config.yaml
n_layer: 9
d_model: 160
n_experts: 192
experts_per_token: 6
d_expert: 64
d_shared_expert: 0
activation: "squared_reglu"
moe_layers: [1, 2, 3, 4, 5, 6, 7, 8]
router_score: "softmax"
normalize_top_k: false
routed_scale: 5.66
balance_loss: 0.00956
balance_bias: false
router_bias: true
init_std_router: 0.0174
lr_router: 0.00177
vocab_size: 2048
norm: "rmsnorm"
norm_eps: 1e-06
tie_embeddings: false
optimizer: "muon_variant"
lr: 0.0134
beta1: 0.9
batch_tokens: 131072
seq_len: 2048
train_tokens: 507700000
steps: 3874
dataset: "wikipedia_en"
Below are experts of layer 4 (counted from 0) of a mixture-of-experts language model. Rows are named router (the router's row for the expert), down (a neuron's output weights, with its number) and show model dimensions 0-159. Each number is 128 + 32 x the weight over its row's rms, rounded and kept within 0 to 255.
After each expert's rows: "comes before" lists some tokens at least twice as common just after its tokens as in all text. This comes from a sample of Wikipedia text that the model never trained on. Tokens count by the router's weight.

# expert 19
router [129 139 139 151 102 169 165 111 166 123 115  79 139 176  86 157 178 111 119 152 147 117  79 140 139 133  98 146 143 135 161  92 163 178 121  60 141 170 111 154 109 136 132 156  93 146 179 116 124 147 110 124 142  90 149 163 140 132 127  87 148 126 104 112 108 104 172 156 147  99 180 177 149 113 138  70 161 119 106 169 115  89 166 137 149 194 110  82 165 106 120  91 137 183 173 134 152 147 137  93 119 128 155 120 123 182 149 112 138 159 144 114 167 160 105 127 131 173 158 166  41 129 222  83 127 186 113 117  99  72 119  93 146 156 131  72 109 103 175  82  78 147  44  97 149  79  88  75 158 132 117 156 132 154 161  76 151 151  98 128]
down0 [156 151 133 117 152  77 168 109 111 145 109 126 116 107 142 133 123 145 150 147 218  64 124 156 148  88 120 154 113 126 182  89 168  98 130  77  95 178 107 145  99 105 140 141 193 109 163 161 103 115 136 150 172 201  95 142 141 100 173  57 138 118 134 118 165 186 121 158 154  60 145 188 118 163 134  89  91 108  73  97 131 150 121 130 148 143 134  90 112 144 155 130  99 126 141 202 107 144  87 110 120  82  91 146  93 105 222 114 113 104 198 140 158 120 107 139 100 106 121 161  75 199 159 114 171 131 129 104 112 108 127 109 161  95 149 105 133 189 122 159 103 120 181 135 152 124  77 124 126 185 147 126 142 143 175  96 153 121 126  88]
down1 [176 161  99 133 127 170 154 133 110 148 101 155 160 111 135 136 117 160 109 120 135 175 123 148 147 127 105 108 148  58 113 157  96 100 141 168 185 130 127 119 168 144  85 118 168 139  93 172  87 150 101 187  93  83 189 174 152 102 133  89 130  98  86 102 112 130  96 117 166 151  99  65 109  78  70 104 174 150 154 108 137 132 142 112 182 136 191  90  95 135 192 125 133  61 179 117 105 108 113 119  92 156 137 181 113 115 121 149 153 143 208 128 114 143 114 109 115 130 114 148 119 194 126  91 152 141 155  61 121  83 156 113 153 160 166 150  99 151 120 103 130  70 143 118 150 128 101 130  88 188 134 134  13 132 123 168  94  88 110 131]
down2 [116  97 150  93 136 177 114 132 117 146 122 166 108 117 178 105 181  91  95 131  48 174  49 172  79  99 133 112  94 113 145 155 117 159 155 129 154 118 184 140 137 163 103 119 105 158 139  92 146 159 134 107 126 113 124 162 120 109 132 189 138 134 166 131  74 108 148 146  85 150  86  69 139  85 174 107 163 140 164 156 111 112 115 149 182 130 111 122  66 136 110  65 147 141 148  98  84 128 159 112 107  81 139 152  85 128 120 132 170 161 134  96 109 107 129 150 149  71 131 140 196 154  86  94  98 156 207 140  98 122 124 135 108 122 119  59 147  31 179 147  90 130 142 134  76 174  99 100 111 121 130  92  78 125 183 125 120 107 181 138]
down3 [141 123  59 144 142 106 135 149 113 128 101 151  95 116 154 108 102 153 160 156 159  91 123 165 125  83 138  90  53 145  77 104  93  81 102 106 108 150 113  87 128 120 137 131 104 139 101 144 122 131 127 135 172 162 152 144  85 118 107  97 102 136 143 147  80 148 112 165 150 140 187 142 113 173 114 154 144 186 107 121 130 136 194  88 183 123 137 121 197 182 184 205 145 152 147 121  87 130  70 174 136 158  87 220 181  90 154 202 149  88 115 139 153  99 128 126 142 113 175 114 101 126 169 152 178  99  97 160 115 126 119 162 150  95 103 151 137 143 124 106 141  91 129 137 107 112 211 166 159 138 171 187 161 118 126  91  59 121 113 136]
down4 [125 165  85 112 138 137 111 127  37 136 118 124  91 132 130 120 100 119 143  99 134 145 130 124  72 153  96 147  89  93 140 119 172  92 122  68 132 151 188 148 101 205 122 144 130 151  98 170 133 118 153 132 158 106  71  92 143 158  94 178 108 143 139 153 143 105 155 101 155 134 111  83 145 124 103 118 101 133 118  97 114 163 128 129 118 151  96 107 110 174 149  97 151 146  93 115 115 130 191 190 198 163  96 147 191 136 166 135 186 147 141 138 138 116  66 127 106 111 121  79 115  87 163 123 162 135 106 146 143 162  91 171 188  91 120 122 151 119  85  50 171 190  66 137 128 140 144 118 111  73 112  48 154 119 114 120  66  65 141 180]
down5 [144 110  89 140  74 197  81 162 119 161 150 103 130 172 146 157  86 145  77 125 123 181 137 158 129 114 147 152 100 130  77 108 150  87 118 171 133 128 117 162  92 118 112 147  93 117 146 153 146 106 182 115 142  92 119 142  66 111 100 107  73 114 139 160 105 103 170 117 146 148 101 125 130 210  71  78  81  52  83 182 125 158 103 106 111 166 184 174 147 179 152 178 143 120 131 103 148 152 104 124  89 150 112 116  80 111 100 139 168  85 137 109 153 160 153 116  95 157 131  90 158 118 139  92 137 128  33 137 166 108  94 172 137 120 148 121 122 162 109  90 134 109  59 112  79 141  93 139  81 142 101  66 134 161 178 101 137  97 174 126]
comes before: " the", " a", " his", " an", " their", " her"

# expert 4
router [104 108  97 145 122 103 138  85 135 105  92 166 113  78 108 115 133 119 101  95 147 145 162  92 119 105  46 154 148 102 154 124 120 169 154 135 132  99 122 103 119 100 106 106 113 145 147 120 170 146  84 140 123 104  96 143 156 161  71 200 182 106 140 137 155 169 119 127 175 104 155 114  85 100 127  52  76 118  95 186 129 107 156 160 137 143 123 114 100  79 145 161 123 159 157 167 124 124 155 121 121 130 143 132 160 122 201 185 123 193 162 135  52 112  83 113  62 104 138 127  73 154 177 165  97 152 174 150  71  82 155 148 131 108 127 127 196 164 158  64 124  98 132 119 191 113  92 185 107  96  98  97 161 140 120 182 136  92 153 104]
down0 [ 87 131 128 145 159 200  98 143 108 128 148 160  94 115 133 112 147 135 186 129  87 167  84 108 119 167  86  88 181 132 125 104 171 132 124 147 127 164  79 142 186 164 103 149 177 140  73 114 127 136  72 229 132 164 164 150 184 168 168 156 159  90 101  98  93  96 129 134 109 133 103 126  73 119 110 164 142 167 130  98 151 100 142 218 152  65 115 122 165 112 149 177 125 138 141 119 130 125 146 178 112 114 103 127 153 176 115 139 125 141 127 146 122 150 114 144 146 130 101 138 132 151 137 184  85 151  95 146 158 137 121  53  93 114  57 137 142 110 174 110  94 163 113 165 152 181  88 107 185 135 141 108 150 142  75 162  95 113 171  62]
down1 [134 119 152 114 126 105 168 122 129 103 114 176 132 105  92 134 102  89 155 178 151 133 186  87 108  83 136 119 105 139 142 107 172 137  95  65  57  80 119 142 113 115 151 121 122 136 185 152  99 117 103 196 187  74 101 181 213 118 156 108 139 157 102 100 164  97 126 134  85  84 111 152 129 124 141  83  88 157 177 106 105 179 143 163 172  74 112 128 104 133 157  84 120 157 170 181 108 126 122 128 101 112  86 127 147 142 130 149 158 132 179 129 111  78 145  79 105 142 179 149 103 194 116  94 134 151 121 127 127 159  95 137 149 169 149  86 116 140 117 181 134 106 146  82 155 121 125 131 126  97 185  56 135 153  98  89 220  98  91 152]
down2 [ 96 151 127 154 189 144 105 136 177 113 106 106 126 117 171 124 189 138  96 202  79 101 104 136  82 129 129  85 117 156 102  76 196 100 121 147  85 139 171 176  91 137 107 131 145  99 142 120 126 172 119  99 174  73 169 101 157 147 122 133 134 126 144 122 123 122 107 164  96 178 117 108 153 181  40 116 116 152 120  57 123 132  97 145 113 131  80 124  87  92 102 104 210 184 118  94  96 112 155 171 158  73 108 106 116 194  94 145 170 110 121  90 115 117 172 129 138 170 152 148 174 110  64 149 140 179 146  99 165 127 100 101 176 154  74  90 130 129 108 142 173 152 119 132  89 106 177 158 111 111 167 159 128 139 133 147 127  71 142 120]
down3 [ 60 126 126 128 135 200 116  96 153 153 155 112 122 113 138 112  78 160  85 197  83 129 107 145 164 125 155 143 103 171 101 160 176  73  68 205 138 129 166  87 116 128  80 160 149 138 114  80 139 184 199  77 127 107 166 121 126 118 134 138  88 189 101 164  50 175 138 111 155 121 147 113  94 184 126 125  92 160 150 140 123 145 115 164  96 160 137 135 150 135  94 190 137 101 111 114 126 153 127  95 129 155 161 120  91 134 101  83 154 144 160 139 142 104 126 121 137 167 124  88 118 101 114 125 119 172 134 146 132 162 134 121 115 116 102 101 102 143 156  15 125 154 128 167  94  94 112 170 170  75 117  85 111 169 119 127 100 101 190  82]
down4 [173 158 179 144 128 125  79 156 158 135  94 129 133 174  90 104 148 155 114 159 111 117  99 192 109 176 160 108 116 129 120 131 118 156 205  95 139  97  91 129 118 122 169 163 112 128 128 123  78 169  99 164 132   4 108 156 169 169 138 134 115 159 108 133 150 143 106 176  84 114 130 125 134 192 154 174 148  99 163 154 118 113  97 187 117  97 108 141 157 113  92  49  93 151 148  99 166  88 164 132 105  76 120 125 154 130 157 142 135  54 104 103 156  72 122  74 144 125 163 164 186 126 129  80 115 237 144 112  92 116 129 132 146 135 129 107 111 126 108 166 116 162 104  76 143 142 140 110  72 158 116 105 110 116 132 119  95 128 162 132]
down5 [162 108 143 160 159 101 106 124  95 161 115 110 128 130 116 126  94  61  98  76 157 102  89 118 134 118 126 127 221 159  90  87 103 133  95 138  91 131 154 173 113 152 161  76  91 157 154 122 137 127  90 152 136  71 136  89 183 156  93 120 140 126 168 173 143 120 160  80 110 164  80 136 145  96  88 121 148 128 153 109 215  81 157 128 115 104 163 122  73 137 170 129 116 159 134 142 188  97 140 132 109 107  88 126 112  89 117 154 102 137 118 134 101 161 144  62 116 163 121 134  37 157 114 106 147  90 141 163 143  99  85  80 138 144 127  96  66 136 188 116  83 168 104  53 130 117 179 109 112 164 171 162  82 104 114 172 122 149 175 123]
comes before: "s", "ly", " in", " the", " a", " as"

# expert 22
router [117  93 109 117 142 100 145  86 115 157 112 157  71  90  96 138 139  88 120 130 107 114 175 180 112 107  64 111 100 137 180 161 118 109 111 101 154  83 120 102 103 119 123 166  54 133 160  97 161  67 108  86  68 123 112  68 143  84 139 158 128 181 100 114 153 137 159 159 156 122 116 106 192  55  82  83 119 176 122 179 105  99 119  88 179 103 120 118 155 163 188 139 139 119 178 136 105 166 165 124 128 113 150 153 178  75 175 138 182 157 133 148  89 143  94 104 118 151  97 156 148 173 136 188 120 191 174  70 135 136 103 162 101 114 108 126 118 136 175  93 148  82 165 146 138 169 165 134 163  75 117 138 130 154 176 157 137 134 141 122]
down1 [108 159 146 133 128  68  96  93 156 139 105 154 112  51 106 167 139 141  96 126 168 162 168 144 102 113 123 161  53  70 133 118 125  95 113 190 160 114 180  92 169 122 156 109 102  94 158 133 185 124 186 159 137 171  70  81  58 176 126  89 168 116 155  59 103 106 116 148 102 134 111 131 162 141 153 179 178 125 117 139 149 125 117 144  93 132 138 123 119 153 139 140 128 115  88 126 101 125  31 135 110 182 129 143 125 187 115 156  89 119 104 130 109 164 124  83 164 138 151 108 106 110 121 119 112 138  63 139 149 147 169 140 175  92 105 149 112 111 110 133 183 128  55  86 139 100 171 104 133  75 103 122 135  51 123 120 130 177 146 165]
down2 [126 111 129 129 134 174 139 153 107 121  93 143 137 129 184 124 156 157  62 143 150 134 156 150  93 170 146  93  80 124 104 168 151 148  83 122  85  85 138 151 152 159 107 128 161 127 135  78  94 149 117 111 115 159  93 173  91  80 125  81 170 117 132 102  98  95 187 166 150 124 143 119 110  98 101 131 169  95 167 201 115 103 175 139 179  93 121 102 149 119  94 167 139 108 133 172 141 119 116 128 122 134 121 136 179 174 148 155 115 128 138 121 120  96  84 209 135 171 140 148  96 146 148 159 131 100 192 112 150 105 123 164  56 150 164 146 101 113  90  37 127  85 150 174  84 245  99 152 111 153 123 119  72 156  76 161 136 102 140 124]
down3 [125 161 145  80  57 132 110  68 166 108 109 112 139 158 154 181 134 133 159 102 134 130 137 148 200  84  91 156 177  86  57 106 161 126 137  97 125 158  97 110 135 154 146 150 133 113 128 147  92  93 174 121 107  81 159 108 171 173 136  86 119 131 123 126 111 188 131 132  49 194 150 140 128 141  88 138  95 147 135 153 158  75 135  96 105 104  80 149 137  89 165 154 104 198 122 100 162 162 147 141  56 105  77 146 102 135 111 113 122 119 124 167  57 170  90  71  98 162 106 113 121 135 144  98  84 136 127 115 161 142  77  60 146 106 114 155 118 139 138  64 113  75 176 126 105 118  80 152  70 102 142 134 135 180 143 135 128 102 142 109]
down4 [ 86 139  85  85 109 205 127 134 100  63 156 117 109 152 148 138 118 137 125  60 202 106 127  96 105  75 140 150 119 103 109 166 182 102  97 133 136 161 125 166 110 149 153  75 154 211 143 135  68 135 152 122 103 125  59 108 208 152 121 191  92 142 160 122 145  94 186 115 125  88 197 196 122 111 136  99 120 141 115 139  91  57 139 176 133 108 117 119 109 144 157 103 141 168 128 119 105 111 138 171  90 101 130  91 159 144 135 165 158 139 131 179 122 115 106 141 134 150 152 131 160  92 179 143 176 112 119  88 197 109 110 111  85 116 129 113 112  59  99 115  78 135 159 125 101 156 151 110 103 173 154 141 118 112 120 139 111  98  74 116]
down5 [152 112 140  93 153 146 138 151 117 118 172 216 119 114 127 131 105 123 170 157 178 123 170 122 173 194  64 161 109 119 146 101 178  60 119 172 154 157 202 115 169 105 175 157  57 104 132 130 155 116 116 120 171 108 126 109 132 139 118 130 108 108 186  87 104 128 122  96 134 103 123 110 145 144 149 154 140 133 100 153 122 174 144 100 108 137  95 117 132  84  79 112 188 103 130  83 100 110 156 154 147 132  86 169 154 146 152 116 156  79 146 107 140 204 133 101 144 106  83  80 141  70 160 114 108 108  92 126 168  96 173 159 111  86 116  98  44 129 166 122 169 148  95 162  99 104 180 117 105 133 163 119 157  95 156 155  99 125  37 138]
down6 [131 102 160 139 134  65 152 173  84 143 112 111 156 109 176 131 140 129 128 152 104 126  92 168  84  59 153 155  83  94 114 144 159 169 133  98 121 168 145 173 135 153 110 176  80 101 117 137 179 192  91 124 152 169  94 158 166 106 135 103 125 133 117 142  14 150 126 139 176 150  94 185 173 126 110 101  42 103  27 104 160 100 167 119 132 108 110 107 129  95 134 150 171 129 150 154 101 124 132 186 142 114 120 124  74  80 117 138 125 144 120 116 104  96 113 169 143 121  89 181  69 120 119 132 111 146 126 113 166 135  98 129 127 169 154 135 130 141 157 129 198 150 105 105 130 169 166 144 194 105 111 166 110 116 153 146 105 104 157  73]
comes before: " to", " in", " of", " the", " by", " from"

# expert 151
router [129 129 180 125 112 104 143 130 131 143 112 166  59 142 113 154 158 158 109  65 141 142  84 124 106 159  70 123 125  66  88  86 124 157 157  95 176 164 158 141 161  81 147 133  93  92 145 173 163 115 126  83 107 104 114  91 109  74  90 136  92 123 164 139 116 135  99 145 140 189 147 101 156  77 130  84 142 135 115  68  96  92 107 143 119 148 139  93 159  95 107 162  77 147 133 118  92 130 194  97 171 142 135 105  98 168 209 128 130 147 156  90 167  95 184 133 129 126 152 150 117 126 199 175 110 124 146 102  84  80 188 112  70 135 138  78 151 123 141 106 148  80 185 101 160 162 100 194  98 117 104 150 142 194 142 151 132 172 137 109]
down0 [124 149  90 133 118 143 142 103  65 129  86 117 162  68 151 105 167 118 131 112 149  80  88 135 154 135 134 118 133 109  97  82 103  93 163 108 111 104  87 137 128 150 163 151 141 202 192 148 139 134 173 138  95  76 182 155 157 150 146 114  79 133  84  90 117  89 116 125 156 149 128 195  80 115 120  87 136 146  73  84 154 183 135 133 207  95 123 112 119 132 175 175  91 142 149  99 113 105 172 166 101 102 160 144 102  87  76 166  63 135 184 129 126 113 161 116 137 162  95 126  95  88 123  94 119  96 190 122 125  97  71  98 119 153 145 125 168 139 177 108  94 167 166  76 100 154  98 185 122 115 137 108 184 131 162 152 124 162 123  70]
down1 [173 168  97 127 161 129 112 103 133 103 114  63 196 160 131 130 119 118 155 112 161 141 125 106 181 148  69 110 208 140 125 183 134 132 113 139 117 100 189 154 100 164 175 149 116  98 106 113 114  51 147 125  81 144 120 110 149 141 144 141 117 136 133  89  83 162 117 158 122  91 140 151 105 148 140 106 136 117 142 110 146 104 174 132 147  94 161 158 112 116 181 150 135 161  68 115 157 117 100 137 126 177 162 128  97 155 112 132 136 153 131  95 107 174 113  70  62 138  86 103 142 128 139  90 114 125 116 162 164  59 101  61  91 128 151 147 143 164 135 218 152 159 150 157  43 116  98  98 147  36 100 121 131 116  50 116 105 115  90 143]
down2 [120 156 167 152  88 150 130 140 149 126 140 141 133 162 121 139 130 127 130 181 113 124 114 184 185  46 159 129 159 122  70 177 147 198  89 129 102 124 125  95 143 139 155 181 155 138 133 125 151 187  97  85 137  77 128 135  92  86 152 115 104 149 141 164 105 133 168 132 131 202 109  68 133  35 113 166 136 149  75  96 121 102 173 112 143 128  70 150  92 101 135 140 102 189 137 180 181 178 147 140 137 101 133 129  88 118 139 113  65 148 155 170 145  62 125 171 145 109 167 143 113 155 180 147 140 190 126 128  81 113 128  99 138 116 161 116 129 146 100 187  95 128 199 102 156 176  80  96 122 152 117 132 152 129 153 166 157  96 117 123]
down3 [122 178 148  95 145 112 124 193 108  68 109  90 129 106  51 136 178 126 122 148  49 156 133 133 190 168 132  83 179 200 122  86 112 140 136 159 135 137 104 138 118 156 111 123 178 151  81  84 113 179 118 115  91 155 178 124 135 164 134 182 156 154  94 162 135 133 132 167 126 138  82 171 136 147  87 103 121 120 117  84 145 108 116 140 141  74 175 119 145 160  91 136 143 134 134  64 126 102  85 132 109 117 124 131 120 124  75 174 181 124  78 106 145 130 126 114  98 106 164 132 129 131 124 207 121 141 107 143 124 135 149 137 175 137  94  96 138 113  45 100 150 167 147 179 139 159  53 121 149 147  92 114 128 127 110 169 191  57 165  91]
down4 [ 99 104 145 105  90  98 144  88 106 103 159 149 132 184 159 124 176 145 153 143 133 118 117  74  88 118 185 170 162  89 145  90 208 159 103 129 135 147 108  89 132 120 116 169 116 116 135 127 113 130 176 128 143 151 164 122 105 109 170  92 102 131 165  94 135  79 124 117  99 128 127 146 173 164 118 133 144  68 129 132  49 118 158 113  64 150 184 151 136 126 134 157 100  87 138 143 162 108 108  72 145 167 151 108 126 198 210 107  60 181 116 103 107 112 140 110 121 116 194 135 103 206  90 112 110 132 148 105 115 201 137  82 139 153 135 111 188  68 179 133 114 102  99 108 134 115 136 149 194 109 125 141  95 132 150 119 152 190 108  86]
down5 [147  81 129 141 153 177 147  94 122 217 159  94 141 115  46 166 127 134 103 133  65 118 167 134 152  94 160  91 109 139 124  68 150 141 158  43 126 107 166  92 117 197 111  78  64 127 106 136 133  88 127 173 149 165 148 129 120 133 100 150 114  95 125 131 124  86 131 159 141 161 164 161  93 142 148  90  62  96 131  91 138 123  56 146 143 147 156 130  94 153 146 119 162 143  89 103 105 117 160 103 127 115 151 160 147  96 128 115 153 138  73 166 129  98  84  73 143 166 131 134  61  89 168  95 142 145  97 162 104 154  97 113 156 128 131  64 119  91  83  99 110 202 139 115 106  93 125 118 109 174 168  89 149 161 162 150 107  82 115  95]
comes before: " a", " the", " ", " been", " was", " also"

# expert 182
router [114 149 109 102  96 152  76 102 131 138 176 159 129 159 139  83 125 165 101  86 143 132  84 134  86  95  93 164 130 139 107 126 100 162 171 103 159 133 143 117 144 131 183 169  89 106  76 129 190 160 186 181 143  75 153 174 103 111  96  93 157 143 100 134 158 138  93 179 118 166 147 125 107  84 114 152 185 104 202  99 119 115  81 175 118 119 138 161 137 145  87 167 184 113 123 132 122 178 149  97 105  99 161  61 115  98 154 117 126  83 155 209 107  71 149 108 144  75 136 174 147 131 130  86  92 101 130 150 120 166 128 126 105 100 143 107 100 117 146 191 106  98 172 103 179 127  95 113 112 167 120  99 162  63  68 178 138 128 123  96]
down0 [ 87  90 146 113 169 105  67 111 163 133 116  83 109  90 115 160 133 126 104 112  64  71 124 122 103 129 112 149 153 143 128  95 176  58 178  89 165 125 107 144 144  99 112  75 162 110  79 142 162 137 156 121 175 107 151 152 129 183 127 164  94 162 175 132 126 128 143  81 144 114  83  66  89 141  85 244 133 147 113  62 129 107 151 155 175 108 116  62 167 104 120 115 193 109 121 140 111 180  56 105 129 140 106 172 103 109 192 124  73 136 142 101 139 128 145 142 107 134  81 157 127 121  65 118 147 172 143 121  97 163 160 150 131 150 120 117 136  84 133 133  91 122 185 154 169 166 141 115 106 117 177 105 153 133 169 143 123 120 103 138]
down1 [ 78  88  59  96 144 143 125 116 125  87 122 126 108 140 102 129 177 138  93 187 125 142 106 146 131 143 154 111 151  96 160 113 164 155 160 165 141  37 115 109  79 141 150 162 125 129 127 102  99  88 147 152  85  71 121 150 171  76 135 114 120 144 127  99 171 128 151 128  93 122 196 196 126 168  96 133 122 125 100 167 124 137 138 139 153 139 122  82 162 158 132 117 115 162 112 127 202 123 104 186 127 163 172 175  86 149 152 140 158 192 147 170 136 138  75 153 142  99 144  92 171 151 174 163  84 127 156  71  87 140 109 159 135 113 191 135  84 173 121 105 151 161 165  98  28 123 100 115 146 114 126 101 170  75 155 111  93 133  89 106]
down2 [158 150 164 112 132 137 164 115  51  83 116  92 120 122 143 134 165 190 143 141 142 139  95 158 117 107 168 163 117 104 104 147 143 151 154 127 113  75 189 134 122 116 118 128 130 125 145 179 171 123 119 164  99  82 146 106 111 138 128 135 177 123 157 125 122 146 154 140 149 132 158 180 136 151  89 139  93 152 214  93 122 213  91 111 147 120 151 162 171 175 137 119 108  86 137  99 153 143 185 162 129  83 138 106 102 203 141  80  96 177 181 131  55 180 149 178 107  89 114 142 145  68 126 139 122 117 121 160 115 144 153 133 101 133 148 126 157 118 171 147 209 139  98 111  99 219 113 117  83  55 148 126 133 158 194 158 123 124 121 108]
down3 [130 128  84  73 112 117 108 177 118 117 110 197 128  92 105  84 148 171 154 157 103 136 126 119 149 146 137  59 188 121 139 164 116  93 128 160  75  93 114  79  88 119  69 141 175 171 118  72 118  99 135 113 107 153 125  92  76 104 154 136  62 160 134 120  61 168 138 130 171 147 129 149 168  89 128 170  82 174  92 109 137 116 117  99 156  96 119 150 129 142 145  97  86 175 183 159 134  99 120 161 205 158 147 130  65 100 157 178 102 167 112 110  98 114 120 126 106 176 148 147 114 116 153 147 145 193 140 131 158  98 176  87 146  92 147 151 142 117 143  54 115 151 133  98 134  87  63  86 118  97 105 142 181 185  90 149 128 133 117 141]
down4 [151 142  79 137 146 167 109  81  91  98 160 100 171 168 133 121 153  85 174 180  97 143  69  71 134 107  77  91 113 119 166 141 105  85 144 121 134 127 155 143  79 103 119 149 168  78  92 177 103  76 205 103 108  95 111 110 112  84 158 123 133  85  81 127 203 141  91 120 191 116 136 116 139 167 184 123 120 154 130  97 125 170 150  94  59 112 167  89 114 129 161 113  86 158  74 162 128  94  99 140 125 141 119 150 129 154 117 180 132 108 121  88 101 122  88 130 107 121 135 143 115 117  73 154  80  92  90  99 114 127  92 140 120 123  83  98 167 133 159 129 175 120 134  91 103 111 156  89  55 175  86 169 156 126 135 132  72 104  85  83]
down5 [205 112 119 156 146 103 114 151  92 136 125  96 105  96 143 131 180 100 135 127 135 153 132 193  64 136 167 155 130 172 155 105 115 127 121 131 159 130 192 104 160 126 134 136 133 171 123 152 112 140 179 116 210  86 170 173  55  99  89 120 111 130 113 104 138 123 129 134 126 135 164 136 147 132 151 122 119 140  73  87  36 170 141  89 136 150 126 145 108 119 168  94 113 178  70  86  73 111 130  65  96 112 154  89 122 160 156 190 139 155 169 104 123 153 153 148 151 119 146 161 153 120 103 211 133  98 114 119  61 144  95 117 117 117 112 114 158  93 182  86 154 113 131 129 120 118 219 144 110  74 178  87 150 121 165 114 166 115 125  95]
comes before: "\n", " been", " is", " a", " be", " was"

# expert 25
router [127 156 134 118  92 169 139 158 143 130 161 114  37 146  98 165 145 129 163 156 182 120  99 191 141 148 145 133 158 125 180 100  71 116 138  78 120 143 170 168 151 126 156 108  78 113 143  95 142  96 124 124 154 110 148 104 114 125 112 112 135 208 137  94 145 123 160 154 175 124 134 167 177 129 124 101 119 112  69 134 139 108 143 128 178 106  94  87 183  88 183  95 135 143 172 103 107 116 140 109 122 112 156  87  73 148 131 115 171 135 167 136 136 121 169 135  90 144 133 160  42 178 193  87 131 141  74  81 132 119 109 103 188 119  72  90  81 138 150 132  77 122 156 123 168 126 184  69 161 122 125 164 154 143 127 176 198 163 128 158]
down0 [156  65 201 157 209 177 124 107 142 182 160 149 138  94 115 161  73 140 141  88  93 158 145 110 182 145 146 152 146 108 149 127 131 137 142 157  84 153 133 111 103  92 163 169 105 139 183  97  95  92  93 148  75 139 102  49 102  97 114 128 138 139 138 142 136 136 161  62 139 138 117 133 146 139 108 135 113  83 136 122 173 120 115  96  97 178 150 135  96 127 131 136  61  99 117 140 206  91 163 111 197 100 123 138 145 121 113  96  97 171 144 159 183 137 122  91 117 115  83  84 135  84 147 137 147 125 154 158 190 132 157 162 134 182 125 141 115 185  97 165 144 147 178  86  91 113 101 122 114  99  79 162 133 161 129 117 214 138 176 141]
down1 [ 40 189 144 100  82 174 143 120 121 190 154 118 130 130 134 101  84 104 169 147 148  97  84 177  62 124 149 136 133 170 127 120 128 133 118 127 143 143 117  77 113 187 112 123  85 106 182 128  53 134 132  69 103  73 161 121 142 150  91  79 108 129 143 118  95 142 173 185 105 131 101 142 168 145 180  83 144 153 163 132 159 151 195 130 127 116 132 119  78 168 120 115  94 130 160  51 124 100 145 206 104  91 150 125 133 167 110 141 199 181 136 108 101 186 141 148 108 107  94 130 131 135 167 101 155 135 138 121 130 160 188 116 113 115 111 134 149  95 137 115 179 175 156 115 111  94 162 167 167 116  97 143 122 146 178 115 107 172 123 173]
down2 [190  86 142 143 116 145 140  83 127 120 111 130  95 161 111 131 137  99 124 143  97 145 105 148  88 101  79 153 130 105 117 110 148 197 110 164 177  70 141  73 156 182 150 122  86 158 141 148 142 132 173 157 118 169 123 107 118 152 168 169  72 193 111  90 100 126 124 116 181 101 132 124 137 128 113 111  52  59  99 135 119 137 125  91  70 122 125  72 103  67 185 105  74 131 141 187 113 129 209  73 143 149 133 175 160 106 101 136 153  52 124 133 100 111 138 204 121 152 187  90 172 110 118 100 105 161 132 117 140  67 135 151 129 127 127 158 147 165 144 137 185 124  85 112 158 127  87 131 133 162  92 131 150 116 110 143 151 137 155 176]
down3 [123 138 101  73  92 108 239 174 102  83 174 147 111  97  91 114 153 168 145 135  95 132 138 166  83 110  78  82 112 175 186 141 140 127 138 189 113 152 160 100 117 164 144 132  91 135  94 184 135 136 136 137 157 184 103 107 146 130 130 131 132 119  87 142  88 125 143 159  93 129 126  99 144 132 133 120 161 112 128 185 131  68 113 103 138 104 128 180  95  89 143 106 164 141  94 157  94 113  69 157 105 174 140 103 146 162 140 128  77 161 120 133 128 159 103  84  86 153 185 108 184 142  64 153 123  95 149 113 111 106 174 129 131 186 121 119 162 118 176  93 180  95 149 164 154  87 114 170 117 124 101 117  67 158 149 169 167 143  46 102]
down4 [184 176 153 155 170 166 144 130 166  79 139 126 101 141 101 103  90 148 101 109 139 163 125 122 153 179  99  98 140 166  63 133 121 216 131 147  84 166 140 131 137 104 148 139 122 111 165  93 135  88 128 139  79 117 171 126 144  68 108  94 139 135 202 127 137 123  94 107 120 183 178  80 204 148  80 132 152 139  99 118 159 125 104 170 131 151 105 163 143 157 105 122 198 137 126 109 140  75 109 136 110 170  95 147 191 128 103 141 160 107 118 161 106 130 155 124  88 184 125 155 112 100 177 153 176 140 168 160 192 113 203 186 136  86 105 157 119 148 134 150 116 155 156 153 168 121  76 127 137 124  94 132 150 134  84  75  78 140  77 148]
down5 [101  82 103 103 131 103 176 221 151 137 122 120  43 124 134  97 117  87 100 107 161 192  41 126 154  44 100 122 106 119  73 156 163 119 179 120 125  89 163 161 168 159 116 110 142 134 148 117 114 141  75 150 101  75 188  97 174 124 124 127 106 169 158 109 112 117 164 113  81 169 131 152 179 106  81 113 140 127  99 113 122 173  79 137 150 100  94 193 108 142 131  86 141 176 172  88 102 121 104  91  71 154 143 111 176 128 110  73 135 146  95 146 151  91 131 103 138 115 103 115 115 136 173 118 145 105 146  99 109  98 142 157 142 134  94 200 149 122 137 109  87  94 108 113  98 146  86  78 101 164 130 129 126  77 122 148 124 103 169 134]
comes before: " the", " a", " his", " an", " 19", " their"